config.toml
router_score = "softmax"
init_std_router = 0.0341
max_grad_norm = 1.0
Below are experts of layer 3 (counted from 0) of a mixture-of-experts language model. Rows are named router (the router's row for the expert), gate (a neuron's input weights, with its number), up (a neuron's input weights, with its number) and show model dimensions 0-255. Each number is 500 + 25 x the weight over its row's rms, rounded and kept within 0 to 999. Numbers have three digits each.
Before each expert's rows: "gets" lists some tokens that make up at least twice as much of what it gets as of all text. This comes from a sample of Wikipedia text that the model never trained on. Tokens count by the router's weight.

# expert 168
gets: "- ", "\n", "| ", "\n\n", "= ", "See "
router:528515516544499494455504526488511476474478475492489531508504516523501484523482503511476517494511469470539502509524517534470491533479516475519504485514484501509526470457531503458495525499481505492511482477491490506508526510509537504511500498487512502481466461512511486508456531476502472524505495446458465474502515511522456488532462496507477428503450496512526520508544506491488518492509466478473438538456510531443493531510505463514488549465490529494498521485468508454510516483535475486541496552486517484528509476456487479509434529551504491511500489480483476485497511536531524444469512498505499478496463452492496523490509493509539490523520487504487478521502478532549448469462526483502542545461472483497454510506476544466471515468517485496499502497485464541525507539512510
gate0:536466503526523480430511517536466504512504510489511515496491510489475537494524463471454514513504517497503510514512448534500502502488502527465467492514494504536496529462507488496538477479512507492495508502496491501496503481508543537472441489483517509494501477552525551539494520485455527496503525468498523485514456499492449496534490520511504447525477493475536483489501519523503551474514468501473504489471489533529487486458484476473522461510475499512469512502510511525496487495521498524498490497497484466483489487437518516477424498518465511482488482490488492477517469553450483430519477537492525479503512490514456547495475480519471508514507520488510479498482517525458479466501477494491501476469482503516503488500497574490542525494405532470483508530505518532531474491520513
up0:503517527501498475538488472516527503511525539542487491505470504507587489539527517561486495500493475521489521505496504481501477531538514486543486500458499526532502477523523503542457470493516455481528521466501498479531495515503497512508526526461493458489510550458467500519518477494496492469475483539570496467519504546503477473448487467486511543480529475488471485548512484473515472483501503456476518453532531498502478494538510550529502521511524503491483509503437474479522506524486486504479487500496493485505487468511442490536522465475544505490500510516515521558495526484528535517475516472517516501483511532477535490545490541491511526497511498470479502499503536523515535491505513533517481494500516477496496502490494495471518480522539499480512466451488523479498545516480442
gate1:484488524521503508481526504492491488479545515557570507510467495511540504500485513464552484489486525468490511520500471526507505505517505518464459512490486478488459490464535542490496472507501538520487513502521446498526536521501473495487545544503492504516457518511529528506490470531467535532477461497536464514515486570543573505531436497527506546529499493501510529489511504451516573515502508507488523502495519458505535561473469531466486492516507511507516512501504494558510466509474525498493500478468533491522489506487507509521521482496547507563466508488521466504493463496520485509527530519480508490507535530526515491480489519508504530513504501462503495495509470520464470477513484523504501471516457478500497528444505474509525494491499487479504526502495505487447502490459501
up1:465502496507487522480488526481482490510485522503475511487517474519420498461514509525502485491480441523529452462504531467484485498497469485506526464458488508483537573500522521495515530442487496474472504501513480491511477465525481535505513483481486492469502449466501462455489511483517504526502513486480544521492491484525494509464543534530490452468529510487510504491519524523479464473515504523537541503529482509495537497513502476520477512530468468519484504480503452526505495509470491497520483500545515493537467483557509497491496542550530468432530483518507543505540513506501502529490550473517474497554526499475461489511505535530531483462476524525524491507517491525491537493510535498479521482458496506495483494511437488522502483511488479512460508531497516533538502523498484
gate2:485502461538448499504488537473482522551522505422548511471478510470481517532505520518499505470484504483481516504489539487468497435519487498506519505467493481520498504465472519496473512470485472455511485521479473536455493497499532505518520500507499523445495484478507469578526505496491508529491479506448506524525498503504522492492478511521527449458489521463487484470510508484454480527518479555484499506506510505474509480548528474460502471490524516517511501473478428528513522475522497458525488540488491481486510492503487553529485498521504485493471524492477489516523517470478529517469489491478487534492505509472513497538470500499545527492510490474504490530514505524475466523514500489510437500524499498495496491502518547451481486494489502534540500503506572553536480494458515
up2:511471462557504522497472502525537494566538474436463521481494492492483500498534520531518502462494545479478511499505512485494504449476520480494543553522524521484537488475472452498484519468468490563499491496489505460479510498511522509472461509482502545467509484501507476519526572501475496495474476484458510512548536476502509471510488514517509476525504489493529508499470502460451539552545507518485487514527502515471504563515521495512517477482483521503498506517505493550501536505491506492488444517500521486476457484521521540524457487520485519519512496481513501507509505505479488542483483547478504489489495496501514512517504508515516503475511557491507461536496504551498497467533507460544497502534485495477517519521492504457483511502467512503508526542542573508521514483511487
gate3:533524529513518493496496534522492547507524483516451519508523495526487487545497528511475456527486540464473529461491458480517527548496515482489507511515513512550503551521537478527502500526501514525520518496547523513490506493532455528498528501498503529551504501485482499512497543527543517479505555525506477484534531513487509500485536441493533482478492494502442479502504489526490502507484495475498495474480479470481482531455496536561497499456481496522523504522470515527502554485498497509503560492476519488494500523475476518480516463548491481512505474538531497486495535567509493531513477524488515479523557514528519491439488509532488507479503498537530482502509496501527502514500478534474494458488482484462487514491538508452523525500487531527505493455513514482518434524521522
up3:482482486482485533530558513470540483523516440497494486499422509461492520448497471502475537479522522502485457505489489495485517458474461485506465506504491484451532527497491483473506467540517456449507522508476455479494490484488515472512462496492500452452477498501486487517508474494504491528560477480488488523472488495493493491526437491482493471452503559503514508493447462464508518462537545504483515509522530495541487475538498505528516488494517497506494491465530435502469494510476505520464478513501527522504477486466495502487512515501493540511471530473485504479517489487461500499459486518521484511477490530494471475518484515469462488498562511513457518506493552492524492531489485492504513510510511509523537527473526525537462515499486477490533543495510531469464509521479494
gate4:515461517479478482476502538452475494505507512487517458482510458537471492463491530514492473507508469482535472500545553485476532490514497488479521485505522498506512505527459510454494477498505480506485496505489478497467506517479503473502522500548495471536480527504552532469514484518471503528454501525481486516470475516571496490494535485487492481528486514558498495527542523476480520542499461552527453491531471489497522503508427495510432540515535502490472496503495525474512539499468511456494457514490524542457505462507496442550528537480474488534457514536484510553528491498512514507530530468498507490504499501521523532477532532523531491506491502470514525540492483483518461501468519495500441506488502477516500497495507495494512509551497516491530466496506486487517501492479518
up4:475514460492510497499500507516494490509470516525477489533495522488524500539512464519512529501504515509494517501481476515509497538469457539521476485490480464514485512499485490495511558485512535502520487517501504518519545489490488534495466520503500525489540509494453485543481497519498493506491506469533527500485565506471505465517492518491471501470492520434537483461459495533496470452518546446488555547469554522486522507517570497507552444518521514482493526464501485521475512471527512512501502490517478464510488495502514530473487452534488545458482498427509468452509493500463441498493478519515520474465511521512476472491484463479443553487536488537516484486495466501483493467520495518477547502503541500477506495505479518519492507472480480496523531495508489517502492477494496
gate5:525516523526498494503504458514514498478498487492494539499505507507522483496486581451480464491472457450520507540505485526524443508471462488506512479498500517534475516482556559516506523526505542472484555525522499559513505496526517499521548486497470510478460493522527499534510498497496496488484484492547481458524468517525488497445481520495470488531495502522512495457550547506490495463502504485518462528499531527506497518480501485511459482525460516446491443528542597477494473508491507538482462501513483489476508507497519497500530520500489488478520484528520502503489546463510488529496542499469492496533505494480512484485503525479470485532519526482465479487535493500490484503525513506502514493497500484472476511519486484461465517513477532507445511484548467495505484526516525
up5:509535497484506535514548500484504514509477504523509513536541511518509452517534562484487474458459471443506496561505546475501446529531510484523495476510510510475502583504527547505505503511510539471465525511538499487539550487508537510510488495502526473510466523489506500473492500501479477509496460464540528507516487523529513499457521476512461503473495514543486459517488541538464515516494447518527502501494498505483504504530471507497512511489445520505507477505480535503496488535515489477470501481502455450480511518512532520525495493528517490487528544529528507498460535477455510535497486493498506483507547518504532497509497539484517497537512495503506520534563489539500512515473490520470548497439495537491513516494496495467481474511474510503505491453518508489467476504516538
gate6:474532487490524489498476484504570463507482495498517542500473506527567517514496508514518484501506497494527505518496544536480512499492511496495493495484524479501541485483486534543494507590499471525456503500454480511510487497469467504501518519538484483461522494491506462518482524474496466519503530491475531543479528510445526485505538503543513472523518475487488457484456498503510430502500508493495451514503503523503494513475493505506492488444502489532492448524516490496512524489534506476546511533476484512539457533479545492551519488458514510527497508485492496436512500487490514456506471493484524505524481520480463529466523448499486506468496519536477482430532512479514496526525445514523475506477474471530491469549501506528493504515492501508502489501511531516490491494487450
up6:484529498458529456496506501521524493472459492508466505513504510516510463541519489518526511486516485497551509545517580532507499503500505506515492472547553480514550544523492510511486489533498499499473493506486505497522457528481462479473510514526529483473515524489501493481515512471511490515480515457501498498504585536487533505540477474533540484508491495502521518488481500512496480512492472493466449517506520484493481476492449521464539479487490495515524508492500518485533499491485530476505549543479443508487459499459515481518529503506502473511516497486493533423525490488513527470500516501460537504521459518500471504483502481485523528500520541546502479479505520488519480527493441528542501511444490464475479484573519511512489494500505523454526518466505512480467527522518492
gate7:513521480511500547505516561490542447493524505471542556505514481510490520468461526566491489471516542497503498509459538532516528464547478520538494513515514529498491502526508513489495514522518491506498514542466520479511474455460489484485519503498546535472515521524498524480455486531499533505513500504492535456515501540562518469472509498520481453449487507493508477459499551498486527528520479537516493497518526524515461467506508483458475519467464522488477502512502512464492501502509498497495558512537499519514480458512538482525507517485491477473534494510506513453535482522491499556521463515467477509521487487479486510511526524508523461521519514512469500495504507496516474553519531516549506488476511497483514470504470445503515504503491470487481535512536529473481510542534528
up7:452475523514460481488518488504522476519483535465525528539462512465442519482474502495473517462501486511520521481505499537473491508504489482504470466523503496475535476520527509502517493551536527498480456503507527488532475484503500503476499522499546541480524519515508495522440500504517511461553537524520517488523518549514510503452539515485439460547516518511468501459525545495473528532478493522505523501514515494469519498472470516514471489510483533486486516518501550463468494519435512525487490544497524524520461518450473468491482478511529498515502493490501535475523484480529525547553520524473475546511488525500488498489510532497486518541525508518474476533524519515470511502512500473519497467502473471488488447497495524475517520503499508474509497516518493567523464470468510

# expert 21
gets: "\n", "- ", "\n\n", "==", "== ", "==="
router:498510485493507526536486518486479476463491511525470519474491508533541463530469456512520519507505551526489513486507488537472530474527545540493516539464508465484484480524525461525487529490477532527504486485513520481514533525492533480547476505472478527530496524484512512497509534519485488517494479512485489552513522503500539485516476492509525500494499448537502486486543523481507490514511463540470538449537470525475456514482488536500511506458526514501519511502456498517508552484516477494461508467546521465459514470483554520502519508519495491524494553504472445477545510537543495509486501499508540486505507460524534478481486530519516514533531462483515477495499526495522506473491510499506503470500511518512483504482452445492476534525497454497464550477493565477482496523488480
gate0:542517508508503561514459501499453445506454528489556442538475490493494522508528479484505500507504488498513506511536505486449542493492488544465467498494487509513460517503480507542458503503523469500525514518470508460456435476454513514514504503474505486513491494479502441462484544489491504507518504480477502519502516507488506507537514500523527496529503518511462518488490506495529480477521497467490498499476505491548483472520511497474478462508534491510512458511485449480495474496513505509544538469494540507522445525536526486490484512463505438453469504526501466522538528528486466487516506539490509484507488487509500479487526527526524518486519489509527473531517479549488483506465516507432543517502482493524461530518494505535504506513465502457489508498528524476540548530504470
up0:488500443510502501505464516487569492462536498510515535490504514525526538467506536498496504530527453531510503468530495474523465535509473482481558452492486509473529481478476535468526504484501476490517555498470485509502543541521488512528519502487483531484502496484502486477517508488532513544502491475518514476502459456462491477424461480512524490478518508469516531474504500508502468495530514522514498473470541464493534487498502502520503500513507489492453498486497482510514496547515514527504521480492470529518483533494451558534555534514524493535546454484541507475498495478510529488488514504522461513525519506463451552518493476495481522508517510520503479498498536456477542479548488471499488487538512516488552487516485531501462510494505502494445483505488486504468490503465483
gate1:468468484498467496466513502506492506485488457531499540508506501507477494472504491477481466522479510489517491484517510518504465486517453458503521478494487486488548522490524496499513510515496471521501517497520489518505499464485500491481476509519508492469492504492506466525464518501467494484492495506517470481481505515539476495543543492463466528495517518455484504465502486508532432489522535492469506515474510486474463500473499570443509489501493528492489501509470513525457444493499550499509519526501498476507503484490483533531484502504498484498438469481502533511531510468493515523451460511555487454491495486468454556512442506539472503469484507484533503478525516507536460466469507462529478516476476476501481488509504569509497496520465478530534493492483509478482419421489530
up1:461489520472552511513458474526503505481504455505477524469501473550519520478514510492508471453507516488496507496484473516509545505500471509486507490503488509486513533486534508494493542513525445493500503495505508512518526533489481476545497518501552498520484522501511486504495519507496499487471495506469487496469495496569483526495538500486496541538461519522514467544520504545533443513533480495480490498502501462492500565529504519466435501479461498502519490518570519529485483548500508492495492519470497439504500482478517521517510513483486520495429506528473517498531504505464482501509479519502511535509507518513486524502511485552475512495454518489463538481480502505451451482494490511517512469475495526505514526534461489446508519459474446502531504468516503537476469458506558
gate2:463473485514488527471527430543483477529479462490480493495480498490518508500492525486452491523508484426503508519490483491474503494510508468531467553527500483515527524515507505517497521494483467497526490528500466517521474471554494536520525490548482494497468467530494524544490493486505532529550502528491495458506521508548510521479508519509508458506484485531449508501502505500473484455479497506507470491462483519479479479515431518471482515466477549484500489535489565487520463500522463442521540499538508502468504492494501521488501491516471504507522512437483487507533478558488481521464497500469529517530482457507537507511479494492483490501479492498500521501504485537534473515464511506533484502509500470523440464528495535501502463528497511536526510491504441530478508474477495
up2:502500503516543539523528489526482462490474487518479488536496528489566491487505532483465503501495494469504545507506466443476519536544478513495500513487497500476505512503455481471505475498484540500492448500502492512550531524506486525509494498543494459513478513494492531523538500476482499523514513511528471497477529486497510534499520486493493470496517504479461500524495459458497497463530543532486456528458475503483500534465491503512512489509494514538502474539500503574502469483552530508515498478508464522513525531553483543475470453483478510474509523463548493474488484518521476510508473487486501499499510521544486507453509531528455496442502541510545507473543532529557514483509482475468514468513508482508477509510491482523488458559497473509477491505469469519488491531514465
gate3:491504485507528515531507535469485418490502516467549513504477504502513473484432494502490493563519457484458470483507481550470558497510519559476543468499487545495531492457483465540488498474506459488468520492474512487498509531513503499459528514532535478465465520476525549534501513492490514488512463435476503482516528516494497507484445455478487479516547530486482465485493491484494482440491507502487503514471498523495519497555553525449502476516509493516528529504469507486500470526480512471503498519494545506517497523462495487507480513483476472496529508466484481502526469527464512490473482543543518479476485527479522471527480515484504486496489471510508518520519504531490451501468546494542489481507463513502483525502515502521502471502516517481528499508523485502527492505498515
up3:479476487485460505473501513494492537532470505485499502503511503545507525501544457492522491476511493476523492497486530443498502503471469515513472496489482453490514486509494503472512474464527517479519495482482523529496484515512496466539518497463470530532531451505489452481497502474486452527501534541509526512472491484491539461527541543515483521494442511496498549531493491539521509485490507493489503466469550461516539473470512491565480514525515481480448481473481473528540532449486468519460492466491453521485511506550458507513487489510500508465485515521509472483471493491486545502492535494511468463516496504512457541494529488506463489509484509479485512476491453417507532489509510532448493497474521489513542509510499517533509496517495498491468497501524514523543517495462461
gate4:500480509517517533510460445502508492459519501547493517505544466522486490481468484492492498495527514510517473501476462535534545497480495523500499470499572545514513487487505515518490518501482484508517486511484520516494521495520491550496524495513495516512491467509511477476480509491485486512544499500499500529502525540497455521521484470514461506594471483527462559510485498484535513533508562490497509528490497481513486507507506507505470511485477477456482500488527547509469495483463490499466505541480478489528480509464518497492494512518528501501505506512474480488493472503474477527500497519513502499556483481525480483467543398485459512540489501497478501458503530515544466484492453512478518468520466494543501478476509489471481509521456489492564468512522525549463510497530459
up4:540496503495517521457524562495474481544494499501533502497461538487578480518485508506472523488533512525455540498478490512503506510520483506486516530479487533455476487528461488464486538536519496477508469503510491523475521505485520477510462507493490484480527517519477483554516511495493541473461500528510533496501518537488486492455477508516494531496505523514465491542497490534514475471470513515524525517476484562502514484514527466467553471542523509467563467487507464482512489527518518546508525502505481491513535505496483483494466533491484488521484507519475521487493536512550522473481512463500556535462470485538467473520507480534492482459529508487509473498519509516510503531510492421497482485488480473456480479527503483526514490478513525506461539500457489474466489484479482
gate5:475491476493466545462468482513509496472493484520499529493468499513552504481494484489480537524485532480474506464464496537494547505494487504527493501493505511531492486488530510520516526508486502522486482475497468492518491502499508434510513529519446451526485495511473486492539508522490566454495564514467518485476540553528504528512485543542506495515485511539488507471476485496533502477516482492509492480448459477520470516500484546472469483492556458462539501492520511510456502475476501502554542488452505511471505500482512518484476457465479530505482517528500497485519475510487493490498502476481507540504479467521477557477507493491510485507494495516539531495486530506525490489462549502484516529458506455506449506488485462493472529465479482500498526513445486518482474433510498
up5:517507485501529446568477516484464510494530527519518478508478470493485474507493532509540503519514493477509513540497528512528507470473506481481485494502485501497498499494513496496537488467519493465516553512500543510436514472534521539483486496486479479449517490494510505512484530512518504571529469524523482523526494471503492503504478477472508527494530471488452501536521501493497456496465520511449512514533527526484539509514490504520547471523472517516480430495465466437499500506480459496490475535546504476499539514478497517487514515510520492534500464510452466520552489452543492515525538509517514462473488529500531463514499508493526507460513513464529491482478452462511498517480487505476474477522459502488525491529543506504512457511509514539532474490526511495507468506461458
gate6:487501520522523521497494442464526487484461492473527493534493498488480537504520505513513527483516465438503500520531514544493497477545513528501510471484497511500539507507459505518476540542476484537467479469481475493485522480468495472490511522508479485521449477513480528546451520470487498510496492471505496490504516512539460508497539468517488498515527486469507448504445506466457493518474528458483485497502501499513482522548496516497476479448500492535500532521520511528506480481526504495549481525507526533503529501500543482492545516445484475456502501557492442517518524461519519506510474496489530494457497486492513496539482573484564529456505486500519523513537502497538493508468543521505527498469467469500493508475532479459496473505492535485517480550495489491510493508503501
up6:493503463498470417505502516507562560500466502510462505520522505504502486506552499486449440529483513524526487493497469494556490585507526497516499522516448526488488507506465495524512510515508493477515498472518492505502492515521412471477489490520514467488521518471494528495501481514481524458501513481471497508478499486455480473503469548428496507503511544457493533491480500493534530522496488482506454521530480487543483495497507455503527503482528489459522495507532473507499499485516513474482527497466489515523494524503489485513446513507508526491480481496495523520490493505496538505463514491492495461485488527487508534471492494514488467448502488502485497493469511470509512459499478449498460529485547497528481512489520479510519476513537508553495504456469457506489514450488492
gate7:510463542527460504494558556479508510502473527519500492509480491489460491509462500484488537512486488471524530525495502498504515458533544498494482463490504518476474500469519483505486498471534510447529462470504568483470491534489544470473531524501536472502523538504507537499475479492492503471508535486518496504517497507519505487480509500470517503513511523490479495524525496471534518526456469479582470460535462506504534475457473539527520541511487460470533479511471528506504515545518494551495490447499484545477483528478518484477491508493512484538490495542474517529550528505494496459500499475477491480523460518484497487498473557484490473505523501477512527507519497456523487461483488497496460527483513480503503473448506467487546525508479506477506506475441491484497483507514502
up7:509491518494511522504530522503518499483468497515436496488512476486473520508495474491509514482489484524547552514499516503493535468511557487479500480481499511489495519494518503505546495492548487461482492472519525491504487537480521479496483510484548497476511483512521495470478454502468491495501568466523500518523495500503527482481494513463508522486540508503496477523497529475518489507474487521549530516515473491540547462436471538524524490452515449457506492512506511504510531547500532546496507468488460550490454515504528490499474525515509492517486493507452508522513528486512496481532513488480498480519434503495489514483447539493462539517538490482494524522489510473508440468487509505537502513493521467517509503445484508470496573474524447490494503493428497471518466492525504

# expert 132
gets: "\n\n", "\n", ". ", "==", "= ", "born "
router:520526526524487485457496539538538483530516479502491530506559497506501463470517535491509515536514517510474478496535465524535521506530536507497508481536490441480455469504548522487516524485497508510497502469481513504517494463492463484500491494483497531507457548472499482482451485484492528506500503535456484483484549529542488539517494493506533507481491510484527538503475545471469504522510491484528485498509479530452506496492484553536493480486490547494546513538555481509487537476516519504491542504520537503528462507526465536498469511521477488555498500493480479491473519487486539505463483536494497481496493517448510495501480523477534520520523473477485504532461500558498455447482498485473500483490501502508497471473460503492462447452471496467493506524526499513518528529484535
gate0:513509485540502429481491512491516496526511524467486519573520483467514513518520534476516441517474432492521481516494509496522456499513562511477493474544513507518496498484497533466474479500491533481486538497493468488524477507464479496509478485500521471518480506523555486533469477490512509495532455493491478462481488507516519477489470518547496430469545511551497480516512555453488503520462447533474513524475530520449473491517471483488493490483463479486518488508546521505499477517525512478504494521517516501483510493501506498526467485512515482526548539499461462521516528518506517525537506522488520523519480537492503479528526507506491496504489535525516494545496501540489517459453502537513514453532519498549475481495487513491497476499479528482509533522483493486508487483553497
up0:465481508502507505478541476473508503485522468496505490485544516526485449486527488488533511474481558478457474481510520516486530543499505475469451488490458504513513531515492477523560544486498495530488472500509512483493538492528473447498487511513535501497513463526521503497535513539512479499470487550548494533526540467482489552547506570514545487476449548491509522488477458530483474490488507512505503490520554494518495497482517468502509540497506530494518487531520513461486531497472466487485495489519542543448533505524533513489496486508495503493494476519462519488484509508526517503528508485485495484526504498493526519532474544495470492465493471474520503523483483484546492483533534475513478554448474478523540473500495470481501500481504494488495483524457440516528519531497489
gate1:484473514565487479563522495477491538496511493490479555503497506442516497477474462519519502529527511480545472494459487504504503467486502525501493506495529535520513518514520499504536496508455512489523476517527543546496515514477447495519488469533487474476484480459503465530497502507525520502484496499502513518508435480488532500526508479469468456481494494525497498479524491531551453528500518503476530499429499499459505503529507448535447513515476515548498488507497532506485461508481503482518520515440456517468496498498506467479476490469508532475475472466506527511517463459498469521495476493479451478539514502499503514517478524503479470512533482459461499529529495522534492506506516525509480456463500513499461509476543493528528507472496501476526458490515550476479490509520471
up1:502517500468508498533494503475521497472532460514523547484496514477481459517508513502522485500476482498535521473474530459511495495475462502510501507532501511534477532527502525511507478535475498455515522516493574505456480533478512545484484517533514505481513510514525534531485510515539485520502488507527529519482472494477556476493507448521478495542511517483463494469513518533508502549506505520522476545512485502511488463522494464528458495492453480521484469470544551498471467559501530528519474470477488493469490498509543486508513503486518529531470502509474456490512520497497501499511524505456492521518489502523489509481550503501517474460444527537537497488528496491477503519512490530474540490471509540475520491491486447494567522510439503472480489517508510508490445517558520
gate2:517496529460498491535546497474491497502480533513481478466502507479478539510459526502516493548530482557517516485451491497485507489495503526493486478558523474464493491459506491502550474487476529488535490509500485484505521449506520513479445508477442473512555492470453482486519492514480539490457455476524477489466485469505492509488509507478545536472522523485508496508501479464509496502509499492487503494533514512454515501471502497505501535524524464516513511541507500486460501559517507495497478544431496501476534537490489537469501522488504494524471486494507537502505483465492480542515496495556500487510530540533511500468478462493493498481533530514523473458474514501478495507508480498473480483526489526512549492534531539493507522446511495534514501474432470461477487450486487
up2:492547486521471522479472493505518490534492508461496497542551479488506518475514524494515497478454484480480493503519490548525502491471496481530518511506476514513519521524501545490517532484495484517463487491463513543514482495503491475495515498553534487515481549513501507469514542476479526512540591470480578469496521547487473491475535504516437445460508502503533495529462493512521529487526497553519524468511467509534469481539510495465501527526503509496465485508509483486499502485491510483530547517519451515518460501510511452523489490523496480513526487518521508476515495539466486534465466504496481549462534532515538506497541507521483489509472478495481478513494494474512483519477540499547501520513508487472484515504500483484479495472479521485479557521528490522528539469496524
gate3:502465468525502491480486465523480524442541513505487538514497450484458504462486518469532472516502459518494487520469489507507517529460481558436448493473546509510479494492497525449504468499525496502479452492503503535522537488493501501480476492529516526526508456541506468489491465527522473515476527532459505524479552438498496527495493496466522493496468480506523475538498499510501471506510524510510521513460514543493468481466535513512466496501480502549552461518510521519496477478499518482520484468476545478471486500488513464509491497507486498481515511470508509503498443496481511507549524511505485513502504481480526497485558511523494511484516506492502466450533561523511491470470471500505488540515497473487489474475505534519500500533522472528469457516520505486528484436528514
up3:524451445485460482476474489471484515456542499483481557499502471488507488483472516467510464508490463522516503538502502478519524540481449510454444483507505472534474464526571507477488507500540517499504481492500520556523548476503563503511486503536529484521526518540497500491473508510505496519514531536490544536490546449493508520498497504455509510489451484477492483542475480495495491498500490487523515503499548499505507483479545530477512492496481550541551460506476520476496522492491510476526473528492503486461504501513504485489527510522456476520494509492500501492491477465485507493529528521462506530510492483504507489530540469481493526491527502525517491455520526523511509480480529495466496526554474471505485453512515565485505482489477504539482478494494515510536485455539514
gate4:468511511545544480496443497501511527475523528515504483490487563491513466528512551512525485548484491519544467511475512536527427479509482509537462449475495541504495513546447552542481548535510544525514484502499524497512499479469514459485505490502536500505526493519501468477471488472528484530428524502534522492486520489531490505443511492489508518474473499465510474500491516519463497487522473457476504507536475502511524527533542501468476496481517523491506503471517518504505471502481513523496537560513544516511522476518524517498512497492467499486509434533494483456512499525490496489526480484474513573464489515521508494520506523502495514474483522510497504462552490508508474503478481478529503506473486513510489504538516468519523520515497480495485494497448493487505531478477497
up4:523501483476439510547523500484467499504498506496509514494500464508491526486497508555495484492516520544507525514527496470553457499482504506482536570543510520511492546481473491468507443484493463475532535511578455469473442498498484493524513477489541483476465520520510530518505501500518477498493472498543506489514459490501535513515467481506529495458522521480488550558522455512497513478501458526472479481462488513496493447459479476520475510490519484507468513496525474507518485485481557484485483450528500532512486506501470522494455445543455508497525487523469535516496520511507509495458490500525526469558498522532487508490518503516483505456466505497535507526483469488517500509502510522504493483508545499490490523527474529497524487485504500498497499535501488484510506559519516
gate5:487496526465502482502496486508528458525473517518498513538495526499493500468519462496529495480478475521475517477508504461476507480511519483468519441500522491555455524547549526499529522529519463503479533512538545547475512518490491511516450513491499482515480533522481496485473483503465494522542516501498495496485477533506527489504542494499490513508491507493450505495504511505522495562469513500515503501471470513501524474506481519453498504510447489486454449493554460466508531527494568516512483555464523469484520467524480488483519498514457496479543545519480506475505529498510531488495500495479548540473467517487532502518483528497456499530504482500486574513511525482527516492467516506483512489475519529484489462500464513462489511492537531451506530474472510514524500447510503
up5:484496464521464459497514506497482523460461528519516500498495517500486510529484466518473501499539469531485473500522499504480505533485496505538531537467533495504527511545520516492463469530471502490499478532483476457509498468497546511516486485480495535491523489479505458483501550528515533463537487501463513481517523513465477476470467474485489517479503474528485469489507497503472517512491510506449534461489519518451491492497493459512497508537490458517551509498490521505529534514487455483496477530452487470505504492540510503520480509560527488493470482523493477525470511511492523524536425485533525499452562495504483546448524510522537527478513503468499483538476514517537490494517440497470485492475501543524516500522514525490466501484457503500535540524497552478501507461487471
gate6:526492448512462522502518534519513515548522546493492528517526463531501454484499523472516476454507515472501520533538483517513506537469522492515517506494496502511488532529523524442516511496482486496475505476554526572513493499496513479511492498492468469481482499499544494472520544508524524455487511524502544526498558510470506458488519478488480461467493525473487477477458545504451438488484528500525518531518501471481469488514476501472504524492535474505484518485545488541515511465447541478488528486551494540473520497532494521512461469515452459466507477530509470486513483457508493501502506479519522477503481504502508529466509525513475527462501492505538498500482466501479483485486491487522467530494500500460444477528477482474505531503463496466467512511481495515497513490499541
up6:498501491551479486501498542499483558530577494521479527504510489519511502504469486496543487498452526461508524485512480506534483561475478488530463511521535532476481504494469500456517497519522500502503482484502493519495489501525521455539539516492503508526522498496529535497501515509512467442481510517505576523477530425506474507461510515505479471485490494483509469513507541475495507454502538526522455555504506490479521503528463482511488521525507503493467520456555456531458491484502522496514484468535472519483528468526511502488437467494482490506506499501461488466508467548517513485517549473505503482536506524498498493490541496494501497480471527486486497492496500448506474536476521474515484478527480483468455503495498486452524532516497488477482504484530482544481485505519519
gate7:490527463473463484475497486518555469468522494502547487491500521487481480540448513485499516516518487516475509517469472522476503559531477490492513475521542497507469478526503529487522453498495518506483490487502493549500511534503446515502485503518529549489461515535484525508497455536530510436499514476506462490521515470435482490469489533485498489543497516547446544486490517533473502532456480464483440542503478503459520524511498475481489494499478510498499508495516550489519511496536515448489503516513508515446535490492479484512527514509475488527518501488485529501511530462493496497505493487504544499495484518516481471526516490544486443495484495546516514549468501521524532469472497508458513499484495511483454481511495522509511523494500541455507541473484479483505438490523496
up7:503467526528473460494523474486476481465483508502468515508482479475443499493501516499511499505455446522536468489491547433483489465472519492509541496486521505526509512492498491514516471468498496494513519487476492472490492485508504527516534509575535456522469502504510468533472494477497516551538497460486471496477494536529540501477490472496531475508440546472523490529506492522538494556532517475485492507487513497478547506530459465491483553459470502495479508464467526495486497514510535510554495492473505497500538502516461467476506469509485505514444526510494541483494465494480514481506533493467492461523518519533469483507476541504489483529489507541500492480491516517556507486486501531492525543519546499498578515467505522469472489486515508487499476489486480490498522488523503